Below are experts of layer 2 (counted from 0) of a mixture-of-experts language model. Rows are named router (the router's row for the expert), gate (a neuron's input weights, with its number), up (a neuron's input weights, with its number), down (a neuron's output weights, with its number) and show model dimensions 128-159. Each number is 128 + 24 x the weight over its row's rms, rounded and kept within 0 to 255. Numbers have three digits each.
After each expert's rows: "comes before" lists some tokens at least twice as common just after its tokens as in all text; "comes after" lists some tokens at least twice as common just before its tokens as in all text. This comes from a sample of Wikipedia text that the model never trained on. Tokens count by the router's weight.

# expert 16
router:132135110154119144123105137156177151112096150120115165119138155104127151161130096113133135073117
gate0:173095129100106108145126105134117153140106129151160069089132148154130116125189108149132095087103
up0:124108112151138147119118168143132111129104166113101128168136125139177176129090154099141166121154
down0:146178149127158175122163149108132130130123077158134132144101125105124167115110124133142111143096
gate1:104179139114170148152121157135130111132143149095152132094085114101092154130130151116115137169131
up1:163103116108062131109142086150131125148145140132117119141144111174148124132105124105139135080134
down1:070161124169149143107108125173139086114141128149130117140103157135089119102131133131108170121151
gate2:109134125135126098104146142168129155137101172108117118182141151125114128144131081151107108106150
up2:106144125132129114152137156161166158122095125077133105154128110133149105129146090145084127118148
down2:127125163122158156145125159123106123196139151106125128158149108127123134151088120137103130145140
comes before: " ", " of", ".\n\n", " after", " York", "ing"
comes after: " in", " the", " on", " (", " On", " In"

# expert 21
router:130094098109119156113106122090189127139139142156150106127131109112149169122108118182085122112124
gate0:170118127145187135108114091097141102136130170139153100116114124132108135085113159119113122152147
up0:187128116154183154115129135109109115117132166143140107111109167150109118086110131119081146134161
down0:104069126167169141097130136120114119122142112180127156147177101143122162130112149138122075148157
gate1:133074133100102109145138100099120159131101170145115161127130138135145076123168115107112127140130
up1:157109145169162119096118145133132123113142093104132099082158091084151162097129169138145114164104
down1:130137144152151152125135128128155099117168089113115097134102113143141102170146145150155108091135
gate2:128096134104120096104089122120145111145113102145157139098142110118129075173099126112082110138105
up2:107114105120135099095118149108117164119151160141156120153126117144178138144112150110091164133126
down2:127133131084127127166138082149131135117145101147132077142164131134153172098112087115168155092106
comes before: " of", ",", " in", ":", " and", "."
comes after: " the", " a", "==", "-", " The", " and"

# expert 30
router:144101126147121143140121136111173142098139118113156133153156131132137141143146168110132098171102
gate0:151167148154142103099094116130121144093117148133107072151108118111105136150123151117113080144117
up0:163153147155122133139116158133131185080150153162082132120173118113124112129132178155120139135144
down0:106104088108180141131164119097146110144118104128123146161094138106103126131118109095138112128116
gate1:144112145129086121119108096105171134101110109102165175124131134125137070110107172143146093115127
up1:123085131145112139124139118134119112121115096119163161110159123194142066120086104094148105132077
down1:104125120149125157133148079125115125104118135154102164177139120144140136097101150125138063119130
gate2:131112141160116141130198127100175130101101152125134109154153162119144153159139164124112150080117
up2:126166106119157101135100112119153124122143096108127140129136105156115169099089142160135090125143
down2:152139174096140149156135103123078096142102095131115110078144153140171129104101123079132150136113
comes before: ",", "\n", " (", "'s", " City", ".\n\n"
comes after: ",", " |", " the", " of", " in", " New"

# expert 20
router:154098110120141112167167164105152134113158140137147103102139160105167106157145160123134088119158
gate29:094135130157172147085107157110129123135137075142119144144106154161093148129106102171143138109123
up29:142179121135141141155146223146155089137168159106099140132098122121149092138148120157156132138127
down29:152096132125144141119143122153161120147122105147100156146113091110147098149125103085132158117110
gate30:136165143115098087102131189092125143149151148122114157118130115143155115164112097127137121133142
up30:138160089148134094135108202169124118136141130143081135099099138131136078171115097153159140164122
down30:112118130125176103151105115108161118146097105095125120136138138121109118098130141089136086104128
gate31:111184131124143155143128154122121141119141114128165125114120144121127185068150165136169141177137
up31:133063132141122155094153113098136105168121140115154076114129159159093096203121126164106160104104
down31:158143122101140139165115147149109105133097161118165172179145144130162156109123097124115136173139
comes before: "201", "200", "202", "199", "1", "2"
comes after: " |", "|", " in", " October", " September", " January"

# expert 22
router:114117135112168101122121132139155136120128098108078118140141141110142197101133115179144160140086
gate0:133085081119174173114120120134129116148153136070124197165107141155128140104118137178161127141124
up0:200156153147135157175174130178129164113146132130111088110160125103117131138139117063167120106115
down0:108107109136166115168120150109107105137100118092123119137134143124138161135135147121148123126098
gate1:108139101088181169130123139093108110121124111088130115112132091136149083117122108132139100109113
up1:101113123169174121155104145143130173110082143074129103082083078152116144144124127113126161104145
down1:118134117118171138116124113097131125097097117107131097135094121122116156132160115133125172093145
gate2:104107113115082141096139097149148136138086149124129083074128093104175168150140124141137111142119
up2:151139149159118101098117108072137112124116122128113101122106144135140101155102137146086174111092
down2:102106077161112102105148158129098099124146147114139154116152080089147150112149143136099154126145
comes before: " to", " in", " of", " for", " by", " on"
comes after: " to", " a", " was", " and", " the", " is"

# expert 24
router:130133096127156131144162137146166097137103122183141172119098121119108134121157099125113107149139
gate0:109129112104133108119101108133149118122132136150090154163120134131139125162130110135109150099127
up0:114124143190117106147122147101126103193118176143131154110126155137149136133103141121102171129151
down0:110149153127159177135118124125132122144150117151172118123096135102112163115111180102160118106097
gate1:147102092141096141128146137116121112122133152116115112094127113097156150116117147094147131127152
up1:128139112123146124135098120125176098113112167126112198104112128117159101130110108090175127142157
down1:099114116127136125164134129123179098130100140166140135137075144123108112128151110109179127144098
gate2:109146111142151122113154129130099115101171147138126174134153154166155137114142137096117118135154
up2:151107110128157166109115122124156091156125128125109111154169130106112113143130114145127149134127
down2:121089093132104127131150101164102149136100113112158083138124142164116116140124119125155139148128
comes before: " |", ";", " |\n", "–", "s", " Cup"
comes after: " |", " ", " (", "|", ";", "-"

# expert 10
router:132114103147116104137164159126149097119105127139130131115132112114146155152116193122140109112093
gate0:159146120144094081110138153105118145116154148142114127124127122130151128126123137094126121124105
up0:136144155147141103104171158121112142125121101106147107163152109118153145138155116098184122148108
down0:158112152140109156095144130103122122150120117115120114101102093116104094133123132149141146127103
gate1:108115145103103137138118194132115153148118101124154151093091112148141136130123140088129094098116
up1:109108158100110129155107161155144151133103133113138120109108155123149143127121150084116103108108
down1:139138154156134090129148094160145110116136132143089118127141131107101115139095186154137142120118
gate2:129151152135132113120168149123137123119124099155139133085092088100164139121135141122101131116093
up2:130147158112157141097134180128118079159129128085143099168128151120133159148131128142132142143134
down2:145152127164119145155130082109137117157134130133099100150097138147152126133129146140101165137145
comes before: " |", ".", "–", ",", " |\n", ")"
comes after: " ", ".", "–", "201", " (", "200"

# expert 25
router:125115116093090133115111098106131122144084197123148139175146154127114158118119130119123131099141
gate0:138134159127136121102139140151096154113125150118120094146150130104129073153068106178104121078140
up0:123152131118142135076134148115134159167160161085141119124148121126144127132119147146094140115096
down0:146140142139106124122141168119139115113116126114126152118112121123130102118148157158159144147133
gate1:135154170145159144093169102138164110139117114155164124165121164153118174128145135124085172108130
up1:132077153095106109162120106106128145137174113134123159105096103117127070105131153119121091158116
down1:110163144134143121105140125125124103111097087114109133128156124117160152137113090135112149115105
gate2:146143159166165101152125147165119166116108086126122127127140160101111150084133096155151136118135
up2:071144140098099138116175135159119142149144120133106117168133092107099125098117147109112116124168
down2:137104158129130135148099120129104175143137130120109181136161147167183128102143169090101162146143
comes before: ":", "\n", "-", " /", "′", "\n\n"
comes after: "-", "\n", ":", "\n\n", " Country", ")\n"

# expert 9
router:119149135148138150139136117147107125121107125132137156115124124103119174118118111112124192086142
gate0:151123128140172161107136139106135147095124131109150139119149132106159102103132138112138158139101
up0:123143142158138125167137142115134081118178120164141130134100168087099123115171128164101082079132
down0:103121123141149127136163149097102133126128137089125121123144148130147121138084132113153129134105
gate1:129114123134133126152127130147137111130147081155112158129124129102095135175140076125127130129106
up1:140117109106105061107128153097128139117079117136145115159151119144152143157120105180124108099123
down1:100153151174183171137154136179144138126161144086122150158109125071097125084132163083080093140117
gate2:151122147128139138147159146154123110084154136119133078107116143163143157089089118166136107128114
up2:072128123142124099129116082130175156155139142148112126139115129133122081147167135093112132127158
down2:142133129140152127178129056100150125119125162183124120147126127160114106140166088158129145131137
comes before: " the", " he", " was", " a", " to", " it"
comes after: ",", ".", " that", " he", " which", " He"

# expert 34
router:118094129091147093129160153103172126138134131136124113103127107099156108176107141123120085146120
gate29:150106116122112099139125109124176168123146120099128175117128128117120123130103159148139087114131
up29:107133155145139138157147125079086126154120115100118102176143119136143135125063149131098162152152
down29:148114138113103108118137193131128171138128144122136106134128147144101058117099157163135103188131
gate30:076185129121120106136121149111122077152119139136092125141117169163109100179117101135125104133124
up30:101167154136116169147138139122116094124122124140143097128158145116103113118124147169137105115113
down30:136162127173129163114158123120179136118119110114121135145192168122167131143078148168137132132139
gate31:120166134163120101143126083151133091135111174162132080132101121144109106178141165130140137140128
up31:095167098165116080122132104138143114134110106129094102141158123120130094122137158148138172181126
down31:107166099155102073121100173171143121126118127139087135152133145142155089123156132101131129131155
comes before: "1", "0", "2", "201", "3", "4"
comes after: " |", " ", ",", "|", ":", ";"

# expert 2
router:138097125099110097115144137078152089157104115133150144130136115130173095139110138120127099132161
gate29:139153093119083133146128133127127118137115128141126152130128115093119150178125071117116142141117
up29:130090134143136165149091103127125151136151091108140091111112129166159139123139154164136115109151
down29:117127088128113102141122128131130131091112140204133148150083081095144147145153125109112147083105
gate30:121102111089148132130110116131139154168080112110088140131166144127121157178128186160151087134127
up30:122132115094095107148135162150170117152116133123088130118120159101103117135151129113084160127095
down30:114150126178128086128133136142123122153155140109112115123093099184103108100146148143104105140142
gate31:104155106114153108136134154109149133148149065107125113112144126148187102140083106104145109123180
up31:118095075114144095094087145110155091111123108102129121124120133129173097132137176154148187140132
down31:124074152125131159160150140101147158090127148164159108176148129159108140135104144173087141080132
comes before: "0", "1", " |", "2", "3", " |\n"
comes after: " |", ";", "|", ":", "0", " /"

# expert 12
router:119129121143176145117125126130159147126156075134170083104093111112155195093129120176117146137126
gate0:137112133132131136120116165096105146110095138165175153171134105131170172114159099122112152127132
up0:144167139120096120102152132087137145125099108068092122122150150143125134133143112087151150131110
down0:157175098156142108110120124130102114130132121087103152161117135120098157117131103175122153172142
gate1:140165115094162122103156125107139104144065124106122124111108144054128148121150142073139142146128
up1:126123145144089102095126114100112112141096105125121118130144089141174104126112093107112126189098
down1:132130148167142126113117138118159096142117141111173122148136155070094149123094178148129089167095
gate2:111109118161120135127132083100141094128136086121134154136128148120164130172120174170123113113114
up2:138124115099101141113141124110139101123102109140121144137159137107120149163136139159128150119138
down2:172145160151115137102168101120122167112116127148095156125153064126130150127093103067115140133130
comes before: " of", ",", " in", ".", " and", ".\n\n"
comes after: " the", " a", " his", "'s", " The", " their"

# expert 4
router:138134125124086132136155067135096141158065131149146170130141121108151103119134122115130102143161
gate29:117157165159157092134117164110141090136137119108115110089144140135175163142082157145117101103126
up29:111113110140147152125109105103114136127132121151125102130103125125146162080151123102140116125126
down29:119153082164129110132126134109136105134095123142126116125096164130143107118101086102100215156126
gate30:119148089168162117110127112131171114109128131155108164115137136122128156111131141130121109147123
up30:119119125174082116114148138110093143101132159150145127140151086126107148088136145103118146092140
down30:101108152138120118093116147134144076136119134116169142124123115143136144078148139137109124164095
gate31:123115108065119125134128128122113104103120125120101153156119122118121082123156119137094124103107
up31:151116100079142129148097159132136115129123120127136165157158077130165108147140091097126113133106
down31:119128146132143150158146087126158161157148098141120077145123132116162132109094121165129135147108
comes before: " ", " first", " United", " \"", " Year", " same"
comes after: " |\n", " of", "\n", " in", " for", " at"

# expert 33
router:073177162162128120102090124139100126155088171160159164172116117164091106115114087166131129114153
gate29:144140116134091156104157124153096129165167132158157131140092193139164131143094105160085086116140
up29:087151151122134116173116121056145131134110168132122100101083114097092166116130158137143112087158
down29:148106157145116104112144132166142110083143148150127143157134097165110085124169142125123097140109
gate30:139138129167159151146098134135098139153090105106113145157161175137129125107152140141146165072096
up30:136136128164142143147139151093110125125143151090115119144126094144099092166143131132125169132093
down30:135134143142115153128112113137153086116142127168133169144123145128138119083103125172154125101111
gate31:110179122111085096129121144125142087100125102145133167125112122112118123143116110126098160133116
up31:164135117162087071110137160095105147120125137117116109115126149201148060122109099135144086168134
down31:127150157092114123138159114128118120130117108095099176126113144153166126135138137122128095165130
comes before: " ", " \"", " —", " Candidate", " %", " USA"
comes after: " |\n", ")", "0", "1", "\"", "2"